config = dict(
    num_hidden_layers=14,
    hidden_size=320,
    n_experts=16,
    experts_per_token=2,
    d_expert=144,
    d_shared_expert=0,
    hidden_act='gelu',
    moe_layers=[0, 1, 2, 3, 4, 5, 6, 7, 8, 9, 10, 11, 12, 13],
    router_score='softmax',
    normalize_top_k=True,
    routed_scale=1.0,
    balance_loss=0.00396,
    balance_bias=False,
    router_z_loss=0.001,
    init_std_router=0.0315,
    lr_router=0.000295,
    vocab_size=32768,
    norm='layernorm',
    norm_eps=1e-06,
    tie_word_embeddings=True,
    optimizer='muon',
    learning_rate=0.00141,
    beta1=0.9,
    max_grad_norm=1.0,
    batch_tokens=32768,
    max_seq_len=1024,
    train_tokens=283200000,
    max_steps=8643,
    dataset='wikipedia_en',
)
Below are experts of layer 6 (counted from 0) of a mixture-of-experts language model. Rows are named router (the router's row for the expert), up (a neuron's input weights, with its number) and show model dimensions 0-79. Each number is 500 + 50 x the weight over its row's rms, rounded and kept within 0 to 999. Numbers have three digits each.
After each expert's rows: "gets" lists some tokens that make up at least twice as much of what it gets as of all text. This comes from a sample of Wikipedia text that the model never trained on. Tokens count by the router's weight.

# expert 6
router:523516478530529425478542524509487505542561454498359573464526555494576541474429468442446490463530482456514447451466531488504537453525517543468513438531442522462615528509398438496426522576562583443564530492561485475485583563505514496514562493
up0:459558480440469558497573490415554500485589473580425501454536465509510433526523514466485544505501541502561538575412456557481536513550520566475472500562460503508604549510556527431451486492535488504506455464390515447440535519556449451439451456
up1:542372589483526506532605485601491432473499487509520526573539612437455467547442489445563485547428562521518509519449508504421585534499581427471429593363496521473471515456508501426539540512521495490550539453485465575471533439448479517483495480
up2:536553558527496507552552522489561562455533554503545581449478488564458481521635519490562493426561561394511419478521381523550552458549598502499579543559480511434524534481509591504496518458535574494513481542542434544599508407470462501426520560
up3:469491437528548485377456522466422467468445586488534536478495478473566464465508490586514475470433512494461418476507469433458536501550440470490421505487487509522553611484545496455534478405562503443467537357434471552493517495491509514528500574
up4:425442580486439455514515538486471562491532514500478447426480504484466442432462492565479544527532540470449501422537453432419452495649538471536492581537539509527457551464535496501453492530463520565388459412523598518581456510470469462378469470
up5:578470566506534529493548564526498426487430432628447464422542497470498497485454421485538446536532530571505509572499536546455551431579505613471500474467501538453456516435373491380508586523585457607568456474522494496460490489523519549468517436
up6:428425420580568550503472480493451468428484525531441443405562540508460561516548507548518492581552540551497491584556557579539461491528572541504497488489466489570539496454460595424566492416513440429410377546404477433404533490520601514541538453
up7:473468524515439457514514497436548557482492464476453464428585447514450462500394527496496513508522516550484492471488525545552561448475424545533551396436511618404513495496565447498569495513498547394489527461488523481509566605436429569536475558
up8:482577498497512546482581456419493417525549516528487555428512529530526474465524484523533519534542474483409522584518529527462418480529537459506443531484537457534520511405453641407426507524534459466552460499445442447526607527526485464594500467
up9:435445519601451451546504502444439494421497495497561487478563504578499572426515517432496459439484562446581604575511461572582483438548449568478511508479453450443510501532603498521475538566424500499473487473512395470604614449645521500495502427
up10:533506587441510498464449545421497599506417498552487414471552467543515571471467564448517439551443499424524446520559447501539444519496488514570483528511502424453502538547497517436559552520504637469560458496670486514416623538459561497458454451
up11:564521591455461501524487537442512563473461540493433544544503533443456457534421604481472490521449439477481455496601521476457518546536452441518451475515550514545477462461474386554442485512398429430409455543461518527453499439466427560514560514
up12:571465538532545517380509478454479562375502623534582492427600531456484357515564509519466423577478511513483474506503399535426432457496564458529547581569561538538510403428460490490524526571553565592517649557474591598474488515502458503432489546
up13:635483529395484455520565522432436496399585536450441369510535498434414529546455507470404500421482557445422491531511505577494529408485505501500474472583577446520377494515514464490536514486443541481394508484574525543451496451423484473495462497
up14:557563519492593454530526515385630396508446438431520463547512363516457585468480418601468456543486490523465568492499437488544516521521518524490559494422488472427503464493440530521530481451570479450410589520544536476486649531545513656492595397
gets: " ", " (", " as", " –", " -", " $"

# expert 7
router:549436488560522501409467599513471445546537531561515524504411485503491501461463543414480531508523576462484512479419453528484478524495477499594393475495454472459576481496484477580435540506478452462436523537600417476489595545610486515406548469
up0:508494486562486470526484464457419557458492499528464523530550572444495465600505526419471527452566493595503512461447446557468519522394516543571549459611523519440492493530490560522404427416527463522518379413506410535565432395546538499440547533
up1:465470536480527421484545467384459517456490471459449512513623544534461424479431528547501588378364519537536540516490491507496490438542505516512459447466449449526526519466464502511474455519492524448469529509521484535418425579538557517473454516
up2:523551486413461565491472504563543532536478486486451587589407484522523440571483478452590458615520575499488510396448530543461496507507618497424531435445508514432543482532558381520483536417524554449519582557564498517570518587547446459419478498
up3:580545555471521443500501462567482481420481527506528499566456526375570405532509481479532547424565512540540455568513447503355581543536469572535472539503525527490469533505481474511444571435529468613496503409508494494481505591607487585447486413
up4:469505433454487529526463521525397526520560473481502523521470646478492424406427534538435539465460523547540506491561513526460555595452476453423570440520496402438518458506563486575479458498470441458428585498561518454452522527472474521612516456
up5:529471511363466444493536572428501578532394550470506445537390523481508526520437510500477511518518422509505525531502522474483557514543536492470421518517493515566556483462542509538548526558476471451493465563434455552495493405480480486525462442
up6:442561488503476520562563530507581485516553406523492526445469545427484546555620468475424517437463452500476560509453504519452534541567604520518456589543438567429500585452463494456600498436435609489564520494598457499517451517557432537440510490
up7:508450486449487497502483522532540430464501409511452541463606486505525557574510539535468576476483571565510469442458545541490525479465530533555568472438545523440490509542531470472450503515525417459382457551472456575558429567514517500491452500
up8:459557491514420542473552471464489448588527504622516539425484462460571474413418428473482453520457543471533465507584446552451466577524511498488450537501470443419540451529515527497449478485515509489577453554438477476622514559500465484535398472
up9:496517427423511465509505466522490442505519430594583435548511550484521512522462492534472358443504433499494494468508556476467563546554398474578538418445581432603512481498431525379494593511511443516478472564556631504542498475536554555487417572
up10:554422544490473557473426469498486472453557526467478522427454495528557439473526505471531518506426463546552417479498503466498445421454562530496453546600596512477516473584502598577469526496476574367515458588521535530571465555442481462506492590
up11:465454476468465487464537434474598480493453520485535505555503451519487480584451491338427479485413559479468478551468456448610461485491502539542541520440483520446515492466407429533436487481530460513529418456404524506520380473454534533537471446
up12:541523445484436418426521437574450508509443525507515438400506599453481487417457541471555463537490474492466428533512541498537422500502521473487578578474475507465506486482464548503504569432506366510540481542553483500465505446606514473407513459
up13:461525516422457432527468544491400474529373499545448407502442463536469483520563430519457418495486584534433443484542535487584462520521433657519509533498523475553501386583578464493448512494478555517417528423550575477499422447476601522498518486
up14:593524479486510431415501508538576437525543529527471444522466578498538513527449450440466506480545472525506511402627494506481501573389566526518456383477543491503487420412375391504444532532531556497480510445547497507563500524511516544463451523
gets: "-", "\n", " |\n", "|", "201", "."

# expert 4
router:571466494570470568438410605479413465460550542466530506479573506480585497447412524466543492378599515525552536445373525500507626517503489558505522446481521470451561540499478431551463561486585548469398473503499463487487554495515425459510531575
up0:564469595477494462513384472526513564651470494502481441478420512478415408555509478503558602445492541555567452473432502492571515420451412488538501473459583461434526542429483523496466482543410511537490517497484514462511464509445566523486519454
up1:569441520435561385520509503604503484461431488470481484504467630501483509449494494501467460468547517528530512500472511498490565411478530537459562516472534570548491492400477485514492499460548443450574502475387472522557556460459582463533591494
up2:513501445552482526532484447539497585526544480531456353478531567571452512387465519479457460490399568483497520522445522468490546494469438493550465483440447480456484472542449613514536569557533472512541492422442412396583521446520499550501456499
up3:564475526518554426456428435542513577585510480621518551494469461475494598520454527480543538464476463400420590483453592421392482463481387617471523539489539518582473560546460512500517550524564365532501479452540476568556495430513526587495588601
up4:454433463516584474432498508585602422488515578507466507514512558465513551460433460582432442536492501481498497524429430637572496576438517510610536477472532473487472504524423406439540521564454567510457434519506542525509479526498522423516577607
up5:445408497437572533464521516514479492489508552484450438500491527459521508478522576516539534482465447513441548536482396466464497541458463568523498578522499474400497496527430527538605452502536450374545605535541400567407418358477491542526487443
up6:576535576413495456511430441483512514409553580480520526506552468526473512578518439502494524583527526513348519508435464421438463458518460522570491429573452630405582506610496423532458527447457485472464546452498479563489489486590492513392489492
up7:505487398516508464550490509523550603557542468417533592490534494513504443505504595518455497526493513466487496518454511499556529542503537528454515443510469559433515487412452410414510594549444504522489642510514476492445476511615481544449422605
up8:516484551492453481493533501532453541394569523523438527465526435493514507405411519510451452398591511550468522509529441599452513577479522483600574542567483462423495572456381475511426592608478553446453505541576576514499544512487515445486503475
up9:597559532408449510406431550500465329489509490527517504547469554543551471549433550529553473402520528619457513557503519499534551450410521534465537490544497568527456488570526500515493541535542575605528560519570490386489540446477536498463563408
up10:385396518542544531569557483455521502450408402487504495522466552504499451490525466487450486554557544610472552484531521643493556527516425552522548491439563508429587448572564536460507444462595660462542559490462476418573466490503503464520526484
up11:555414498558556459435540473444409549460479469602476453400496513491535508524541521602560448427515531534514492508548455477586480511475451434473516611508541454535566442556513606483552567490496560510526500554445513529480522560431402566512522546
up12:404505534514447455519438511564443496534540478471467452483467542422545532520486433549385472409413571536556498401571448512481572418513570483508418472446521426411471485577462459474474509511430481565507558522512466500481545416474543556467496464
up13:512466421491540508479553571445475438500508586623541457451544485505567500562432477474442489460429465473539470446489487551499442505538418443521546442543510443511572464587513447513402454484441462470493517483537491498427619470467482518480504482
up14:554569488359502415507553514493430492452518463493547501437461558464565534583479506496399482573607477488459483476501439445504487554577425499419504502442542611454510525525464505536529427503528401499437459584419491522492586543496578497458475507
gets: " |", ")", " ", ";", "\"", "%"

# expert 8
router:552489508433501522454466471516472461474506464523407501538500403448564423514404501490438558533549541568395511483470548523418497385482534507491533514508532497506558512476392454499511563563465492477520544531453503540478503447531491532459470476
up0:501459510572440473520469483597490518469558501515515620479501533437502492530550495411518529503502557526558474579535485581488541555505615484436571545478463552466488492444477502387504529510597513416532447497442503387534518537494415562505441451
up1:536530510468556524499527517471463462410477454565428508490458532463524548468435436504481528468480534500455474494453514551452513510529420575572516577511434532445384513498539451442549548533419519493504471515518548483483466519465492578551581486
up2:431498568494485576506491541442485541456460457525515413514463536600457448484591537553572614551505473487571552558506455491469552494533446520427462460529454522487422505507538464414456491486531583472533450559477510501503446398447452511390476383
up3:597555481509472578500542525463517504482465536485494438444566480552435594494476449508512500539570468479472542426517547502509459413409424509520531445556447494476580573321459439569496565464491544499373559549484510518483531504463393562377514497
up4:453527533385464489497485550462514480517465597490575500481533514418582462567522492561453591560421542508444490559450477466470503526493507536470473529464523481465554460446536495534376511540563560489482474539565481423451540528586509556594435485
up5:490538387557506480538548504520508506544542509513605544451515453543483512470454458401468543468474561513497513549528594365465546468498523498464557514537482474481479513485458439566563506496531539491489547509503455537467482508435516612506399491
up6:460464535557567587481461465524489428475545564520391563479620562433527454531491459495516533471534574544507530496477429516533415558509522524439539467624463560435441550506401403476571549517443544526425440536463492436470556486506492401492541502
up7:544542485555504505403482581452439503582523417405434481531544548510579379411474400578474513519563531460493527490502545633497485499443512523483583471547478494471465438520583526483460491513549514566466394575480556494496431422550474481479432498
up8:494539444539413478530527422524424507525486489510393440434617477509479535367522502571526493414507482510506499498518562538524600568570539389589494504517517498445506562515486580411460469506490504488530520484503497564561438399540475462469580443
up9:461527504535473504559452489553432477575411473486553517574524585599508541524510489462442603474437475419410518471529541496581491485545621460544539549441554569551588506563413407418548505532531485513427474488568469461443496473506577469427465446
up10:458509424472467517500515586444481466531450507548471574507500506603531486459541475449515459378538524477480504435527453482520540529438495400526456537477546420512602546503497477442517502424538451527541537483531575441416508492509454538556391506
up11:530511506537497546525531528492560554518547444548570445558534557466514543483515453481447415535570498480510428527459454568532446533415532492531478526479542491515387506505515587432543511486469520455509479508472411494494595502452496558526486451
up12:480508493397518499634552460497553486530436508558514506495473430453489462494524532528519533487523498482550563557489549454533554576455511555566490470416541404527509498515420544396451494473570559476514560498411483551429559463440469597570429575
up13:507517529504568556514361564591516612542481415454431421479483416536476430537590492479485548531475511444513456489475566473530447516460491474478434409536535530510502436424440484488571442478415503488514516484539485547442496463505535497484565561
up14:481515475544488472471510525490464493440496619494447522500452539467494477474476486496590462579584479551473470460527500461492457506561503440567526510538524495461539518439314529575542525558621511410530539467376479549515432448423575437494498514
gets: ",", ".", "–", " was", "),", " had"

# expert 3
router:549552541500453485462453468467510543473569504571467592585520484503522497497454571360497483521519522448449587588557507553491560476498501565520465448497515432434538494545482442549482524411583464464412470556560415447506462426502531485562474463
up0:488558492448445475497471507476485507473512569475465449608443499388480551505504368566466526530562393472466575589537529423584500467559529435573513463501416531536482532508382497447468527456569382490414584475563438541475520576657537481424478494
up1:452470469498527514571558433585524482486571496522436560530517502474520521490437506469445470477526538481500469558491514480355472531468550458538516447481482421534580488451459549451492566483440373472510482497399585495466479533449435504528477494
up2:521549434540500412487396593467585495488540540394494582454450546492447457534440540550487464443535573495459480482611519476456574420471518496521362593460462469445507513534513551445482555457428536490483578531530409454489475399548536533391462500
up3:457463463569471510521539512520485521515528599559566478512465479503580546424469499492363486495440493415490421494571474453522414498418516412451586530468530454506547518494539606515455496527452522497587468528467504436530605507527571483503425546
up4:522506359458486442468522499603529528465548436456435547480491488498505567472531575541476590454487533585462482527471511517470588520475507467461515488551425449564466422498464453376505452474516600379482556547533424523535549457442454548483517590
up5:546496504390533518530428500569509535396460462613397547489527585509569550515587450507517442414529566623525463484505557396503513461455461449433557474502463397490516468469529555458497544525495429543465475561508491505594481483479510562516522403
up6:540559499519563554535528474515487449597449634484481494566502572506463492414470469565474525499481535547469524452452444547489524548425557465477542554483556399611460492607495527468517540504412500542390534602545470525560484459545508454478498521
up7:450524456505479453577529493499456448530497520517447436552417428467510428473572418462514498623457557551582500486506484439511632537425448539466444494489501456520523484454439447510521536530475542390434421503526467507417434516493549530469470509
up8:490508598498416475519540444487476543477482486502475485484499476458517509439522590485529419570452488449500574534560430515492473595474443539478560523511534523454494466487527493379513521593563503526479524482560441538523524549394493584414446536
up9:473480548481475469514498518467466446547521440547479531481561449455460500478592568553445510498514461463433481480550542488518479426456377465450529562496496550444530490553452442594542486414475451382514491516541555449418465466585492550564493477
up10:476437514555487505578526495441494489454554484441490585500569583500470516523383451535540468503499572527560552532550447575573466502512395578527538554503527512535509547533497471532456514446530510483450466570466478487483468491504574535557507442
up11:523568465490485600557524477518551428416458489516508587425587502388487485600465569609528488527484585584504457514506520404543477436573405504623487465395503480446543567530409482561566439480535450490492539462510477529596418466545512470477563447
up12:551491429440484477454432464522528555486470556486499461432537450580584580437482520552539559526605522511524421539599567559515613405421490509499421513538464441488540563486529525575501507599543586473444448451516559436486328575571413620556467454
up13:558551463480464505466524450472493563570507480468453361546454490556531426512503528512576531525468540455486454454503479451495488452529514539453546462486530531526493482516623524449521463470491541424598455519525525594528516479439417458512526370
up14:531577500601491461483481552483395473589455447430509565478499488559481447470459481449518600452511515418420483485447533563452584510634531437463490368471541477550468510435537507500411508532609506568365435409445473469545583486399489522461500586
gets: " |", " and", "|", " The", " the", " |\n"

# expert 5
router:582569430562481515483492501578559443440572524538477540497483437502570499458482545461388442463555635526474552501518471609469543498449533496494497508436492485455568464516454462550484532454535496578388486490565512381456463434550539484489577467
up0:562571521625590480467489527497448509471500554561483431525510529582499444598482502409390535536520550542525542577457490599457566496455527571541473450506466471563514519570520511518362496501408507494425497488512413572458505502511541541463425410
up1:503440537473507519552449492402567426566547500571447569540496518478460493446504432516510485593548545542417585445483581591526556585507523446469512519482531549514465573559463421496465451505487444525505500444514460514459507423490416397445433544
up2:421457510539481496413500532519439517482491399576541603532416527573538494498510580466511511483589489473489480508486552608585570461492553474485580538509547445546554475539463545503575508428510469455464462523475453417496535486574489481472448427
up3:498501480535452481539502457564556466506543381549602450543458500459453479473563508454486416475516549667584498475514483501455421564516509460495461556480604466505558510525465504430467620482533503486492423410518534513558555486556544419416519428
up4:450443476559463455484490503498506490510532530443537557539414492467494461487435468462531424533515545474439501474482494588474548543390513520554597599469489472421636462537465480489415511627446549543451512444503451507592571476537521426491433492
up5:447471483561525495502571507551505547495583513493455488457484561432493526497683471548407534479483597495499535496453572449517492504517415476602488519525525482503481465496479549567468524481522566468472521401441432499505584563384500529434509527
up6:405464498409456459497557575481503557412546604556511445448484482497525460426474489469558551495568552481507525520410458449482479522575554527432581462561495459522618451452549469374605525532586476520460418460533510411591573502344484532463485461
up7:520489586410531479463548540488608520491526541474499440550534620490469523552522468441506536417481497543582488524503490502466488515438493558455571503447517504483475449566492478486481530474495451447549451502383420524481404439478484553607509473
up8:545571554495540526567596444529432500536490450446528402523506515552480522446499398309477545501546529524458474556495593459483453518495518552534487534532499514541530519489606483590514537486551523509555514546483552468585491513507521542526379448
up9:546485451521481614591467449568480485560510446496495518416516424515468537533489475539522475484502625460424444458480502505421443420510597482471523483427491566461575526481495506530571441436536467559449456439419537525519529548501561469430582487
up10:450508500493523584508488537508515555508502489604550506428542466551487528491467563478563660513472452490428564500527448622476509534471433515528431486515456534412476473539533483512472554555566451515596528627477487512475430541500555423510508512
up11:430483567627476406455539558511521592520496522473507473508490473491472440513546416447393502496569417480462484429465455455492456502507453471470511507490526678511556517466476444493542516564499350503497495529436586493499514499551462455480549470
up12:473527494563451434562485561614514543476537384580485531521493445491479487484479588575376488524549527552442538528433468584484481447488451437539493477458494524519481486438491440452601520492454560543459474527497416494461504517513471489446490533
up13:554450573527483477529613446514523478476552514444627467588471463524485532571376504489410559519476556495560476460446439459500600516535478550454559565457511488526498535590477560504530509450329517570494493450524522517590532490426572529477421429
up14:602489541500432532478530463508431520422608530534470603520507496453500446517527496526430486429570498496442555480552549481505572543491419487453486505584479520481531584535386531413463489483474530498485528483547491522501528517494401561489492504
gets: ":", "1", "0", "2", "3", "4"

# expert 2
router:622527551477406502433484555478488415500488522510507476541507336519517496481510489453489527464508579460445463476491443478330504462481432439445469413455447399536442500446499507476585591466510521424473464502547517482465487431484510559464559514
up0:445477483442451476442547481473474476561476525580575481530429484418524413452515491470497563536530472560474506430476534492455449452533471518501496539578465337510551451473514501487500532554473491484494504495615557566526438527452485467410540507
up1:555480516573458564539467515527498390519428508441500510472577503467535403462476464446533450550454512407544469515532517553455442441562461504546540452618500522510494552486562473444546464540530519460532570511512444543495541466562479546437583505
up2:455483490491481621463573497485501462515500407528464488552522459384507479488462465540462505449512491494461501498481548558394614550407485484471521567470445456510489482503547551483527519473606628448447473490512462474439418480577448515532515572
up3:567571412430484438484521497544528466572518529526402421510446496504526574542494442484492530504424456527495543467535498515542580482560517458477571460482490446570510388435486512567550486508554472459443489470544379498475482525574444548511570478
up4:592509538450566494547472554456570533537459458435401444528524504559506545500521447611484554538563518480538439455556547426489498497436418569578467416491530506527510481633528437445525442490502474452414493580554445564417417490489405628477524523
up5:545540489570507535456354509418521434592436400480476533521487475542545518560522508428472500476483537459475474521542479519454531421417483552375511465443526574399465419517498529489548516550536449451488438543492595487482446453560532526468568479
up6:456504505531526452424508456439421477610548511472495546515596466456531577449434499511527446558607465504519534471545539446566477433539441464504464505463536425518409544536500580319608532556472503461472431540394490489514546523551420482452426607
up7:540618559459582486441549461504494586516530537417543559532494471543501429460557416562523562487505487448413449471435483521453502514419505500543413501515462430448462528441486538529498525492382563369447485447448513476533541528481543539530557406
up8:575431574480516461583446580498504480618519458570560551473547445466435500537425462519547401489556564519483439498555530489540527529643481512515568493557586495470487491500507496460459487459530515458465523473520488580457521463503530502504541488
up9:588513449531515554470516498491541562531518458452566502549505442600571437401518498492617476509538479515461468507433404482471491493434503545419440533510455524620558474419549498431496552563508509433523413533478503525526484614517463518547535437
up10:426530542494551452523433553519453417507477436458549489494593555584529498463491502604477388497483519515502520483516512490420600461445546521492419503415448437590557550485526464498478426518406512516518478506614457509494501592491525434476556505
up11:505481402416459470515468498437528396540599554427584533501489564450438419499503506539474425477440561384440446530436433548515466436444489569523527585495519563482540549469543470528542503471447548499547442440499541478481510416563420513528477455
up12:454555517518489449527458507545503438556488486539577377595506459504423495445529553479547496463616543547543479527560502521571513450583537483542526485517486562562524476563478520470524496491553518458467484485509591456455447460485534555511494507
up13:547507523525481538472455545518557421395556534565426419525523494476525466586568514585457514479538425481551478377494462381517593531520471531448520477539544447585518591525556481581464543512465514492509445467541615499456483416439431495516484495
up14:509504507453573501520468499447537497409465462491542530515531498481489601491502470486571466391477434487504520455523484490521543550450531459565487531546461463502524429463399477393507562445489503544494530451484522580590400498445515543456605481
gets: " is", " was", " which", " are", " were", " has"

# expert 0
router:546526487461555508511438530561492460584527581501508556537513501442548459492410504470495471476587506551524587512477463499534487498457551527450494510572506432475522524473382429541534509461598545420496468567482464491487496463483489493586546425
up0:543571482544512541536447516482477469448546456487497515440422498433499592475545451385465441517496492557496490410588529528509351481499520506481488402473470540424470510603438528575586579419540546514463513441510548426570470555481491457469526577
up1:487577500488541508556536436423466494529537511423496533409487592524504491459534621478422449511537557474380486481480514519581461465488415452501529498406560500443457534538514461552491566470622503361581469525488511525567559486464510533514568571
up2:488423503518470492529611428405490518428501466470451465427478552476539551556560529486424475436581459481458541525511527529501540506493596510486459454478510395428507439555446608559506454524516463414478432461439463584464397517508460532418464464
up3:455405520513530514469479563490552522486516505576503418441535471490489501525591497436497547418501440470483506475488576541463440463503473498530500492588445510468558541580501575511509408425459501590511462503595514545508515500520463551466413459
up4:474455510521543520472436474509448442534489491436491511432506506467570409478521559408461540528484478445478492446542516529577496552496474546523440423580624585567526511510512403447414464519471615485508601530343419464483450502581577526434529476
up5:438498585519570528361594467469525509480474490497519428455504484573488590459504447501564485474501529445622428502484420466548505495549491461557469443480396453497546512513523493477504539583465544520474388519498493512551462433535470482526506519
up6:574476493563581586467561476460446407483446429508534590443363582521566495513451506483564544447516606545556496400525568522453597530491523455496534413605435457437485508422494513521444455540499531475544497497435483483472499479441582531407493472
up7:503454539501476574443465536463521547474589451529546413549541484474487520508513499498517550419507509529459402370529538538495583510457483578556519499500500491473560466521476474519412476465570510453494529505522470466511459358475386558545498414
up8:486516565491518523482487505522457456466401528544465553584517458536477491539466511515530413504486488481523446408490442505484592378487438534463355523545550530525524549485474462498522528422511490447455459471448532562573511508506508569436430597
up9:356509575471474466442458575559450523527507537564476467471518584453579502529481481528485585539576457529434377480500485529588480520507522535637572544443499477506544527575435467572517489458456489396454526492493478491527522530537458543404464541
up10:555405459491482520503471488512519531477489493548470503491498494478534415482475464507562455452513482639520526570529499475480511477422634517375380523488578492465496586470461476438531491513509563593478520561468515417601479541554399483473567460
up11:585467459497459503534495545501497560594487441485490484487422492509490539504563528513535537540513493458430553527497502549533499513538481480552527435429400514510493526405431406575539499492404476490538430445507563560495534517432523508501502482
up12:419505465531561465483535429515501548497508557506496460589593472442525533511520522556525593547468525433476517427517547411479501409471521513498563484407545561483484482557407475463480527464480491576463540560508509533445549545482457449462585462
up13:549531418498539484356619493532468442463521581491498440566491530494599483471439498435481574386393464443485461451467608438549527449528605494460487522517472486457544414577526551549359518572520537472470433544535482578506440467500582392550529450
up14:518464489479467458463524488369530487537492558524372450610501580542489472501462480412527558486400473487611504473313416500479550429532485542444499455458546468573480383535541602474533499449500452452428537530491536463447538518421516522505559489
gets: " \"", ".\n\n", "\n\n", "'s", "==\n", "=="

# expert 10
router:574491505473519557522501558460563492507521569484490472546577541409594479430442542492476439433527466516495439483475432491414494466479447451570536380495465490478478507429398471565492519546547448444393459510520431495470547613483484528495512482
up0:553478437468446508437541500493555486524466430420529409513464500459512520515528538436464399513489512464440496490400542579493535533545429558422529492533484538571503522553457510425509506560479565499496450443499436471504467372553550617432520484
up1:461485492428503445447590434394428506439516511491473514453505501469435418362426555490442576459523417430519491515480548564425433452489440579489527457433516468588531502450425478557506431521593516459472540461458513521468520538509443515491496546
up2:430442521450556479540520511498536537522584575542489477623502450434472474471409478532454529521502532550472484543464440460570534519429523556410454515455460530368522560631468597460523513533448463547379472628489513413553511469547496536501475593
up3:501519529474441553454503666538550577452474569547438528407477469527592429451488509480447403517453495500494510503504380511509585567503538569457428470475544577445449546520559564476541560495418508469459439430427475517544500522547488514554549487
up4:532510541522424489502542529540429509462526539526598557568508502502632484445500456495485443488478411559508442594537515431508412475464497504474549522438454553411515521526457464503437532610550470482532534456508461553503536476577478528438526531
up5:587438498408487463488551443450575464504590458561529506526475459507560502510450487531487511398357512482523372603603466539522524453458522509481437537393474421546448573454474513475580555534431566491482491522565513558581560524455499446571452562
up6:532538541520427489532575478524476413543449619526481488515462521458484551548538445505489479472444490623425589552629495459436465502534482477545471461534468518507469546584436559562470489543509481510490452461421440460461432535498544451513449470
up7:540476562552387524480516495473512419453552394536514530529503514518572508443495416514456480476534448528571514499502562520541479543483467596598485443473644598537589524518448444535587523570538611483572583489494528434504545474437608470486536501
up8:608535579485400506490428492438535442486488482474577513445476548529409435527573495458560505477644540568519545578504482517539428591511526541540476572502486421510557458578484459479527464531509489478547510538468619479466563545609483503532469531
up9:389516525490565505435542510469502490488547515477491432317524456505482450442470471449495505512459466568501521433555516569551503564468544545494623515487464502448422439506589493350529546490508523456471510421547497535592425495493498499549573517
up10:526535562498489527500333488500513401581479455521588521528493514506517447437485454518423517489442504454433435437433489503449480556485443498579452482493478515463579390463522569546473537584487525547450521475584560498521456537508480548503516430
up11:409537516464445592585514437551545371502482448419571591547468518397491466516468535504472459588503409570440441486505508471536606443577512496443507523510489520482546517554574400504575555492588528561525431460528427494498460457487497475468574440
up12:471514531544425554552427494419480465465506440470456538472600471436545463526522521492534561578537608518541450436454538515583495496464454518557510461556466473497427534467546509455504498463483497444571492420469530429439469427582561447524534568
up13:368579519396545534544407428561444439457525563406498575496504474495467481452432465439453558583577578491540487481512426423472477513465532567538630483501430586469473615464397415530508460433572516511421496500516459423483574442385517558506455441
up14:590550609429483518475625440524508535531526533560469460506517486526515508458403498483453502526469586445462536491518511557513584491554436484589465491589478522420516601520429506499495475551442584493493520511603547543528447561463575439488468571
gets: " a", " his", " an", " it", " not", " first"

# expert 11
router:522524622454520498484459557495528466582550495535545555539490480535636469502358557438464481476590480497494564467539391581511557474439509521541530530496511454482562490482544509438443462507586497459443594505589511459523511456606488544438531508
up0:440449475533503571558459482548539439568428436469515495565473428499477506473509418452510497544453561604395410537520512563526438514464548452465494511504494494496487450477515491466567474455536575543553497617567502503516464462602444545500446479
up1:517532500497467572557511492448466541527495479462543445595467428531491423543466598492536540481515517560515484492539472524445504481442538537484478531524499466478471557498449463499559529512572458411518547511495443435486485562446594566595470502
up2:483538516494467516453515477496534501480522500458538481522549483464426563514474444380508440575499563509463452459531562498417481508465543459445516607529504543489591544499537487454456496496528441504587547436479557550487535464501435423571479636
up3:493558619502424479458560498434520521499454456598461530471598469517533568480463478505469587506551567511446487424448536445464520492490493541512564525459488526442471500503503571471490491546410541421465595557486539437472546430571487517600492442
up4:520502490472399606467544445461417533445538493540515462561480501415591568522483490518459577433433384455553496441436455483574475513468476574530420529550525507509464502573579491554526434458421444499505565544531457498492554547511487555410590486
up5:504491532504472475422498458471467497533504496654453597536508576455503540511516545578451514399456491568479534419585563467548478421527490495470449508543454543467564574470525526531551510477474571436521510567538510607541510516470390461478563533
up6:525571486426527461505479527551436527554496595457610416568432457453588510426434517489492491439545537552499430531538525505494531492560511545491544459586548428423493425394534539480533543521521441534467469531522619572542498387452404428472490507
up7:569520511498638452564517366515441518450476516537563519520545494527494544463450489464516541536565518507474443459484488445474510477513482525577522438530441562374495517487543481497504511467621619483449428502483546521504431471593541512610525470
up8:435534473497438465441509473473520456570461408524440543499355400549571519468459472496452546518557404483474517501521506515445555488572462465431488489533514498596459477524542493419567538485548554443478564513509569463504460489575414545440461404
up9:486489647522474471521463514388530484556608529521530480616526465518478479495463596437407491336515492508480519500626464543431540538464529429453500563543567483525521432530487423539563580538560475515499452603486525522554374498443513516520524492
up10:436517542515446553516504464491494509519456477448436503561507446528496475565378509527465458472484532549513563572477468544475515488563580503514462492549427477580463532468543480525470488467450487535479452537476473446439460401507532475448564485
up11:510553409507464453421406551486486433539513494491475530506461513518568510412433619343550486457492459571538466591486526603531430481362504497533651418368456485422393572518500562478526454601466506500520516645440439474505558522572524425453522446
up12:523537518593487557458507500429448463481545394507503506512497424442496481559511530539409550547514428503492541465505437458537559585605440553529479471515622498446560403512533483473504424500469530541445559459497518508441595486433539490537503422
up13:499527572547472460475443416375501452498595522499611563398586518448553419516411413504536615477503460523440503503525513568503531433505457553446406603382510518451485488529496466601503528467465487522511504488525539517457523603501552443451566481
up14:540565414464443408531492484440412491502498440471402476510474494541493577461456547523491474470526447462480496546513396447524535424479468498558469493403514538499566439480448493473518583556513496595552598492488523581553556490542529462481547570
gets: " the", " of", " in", " to", " for", " by"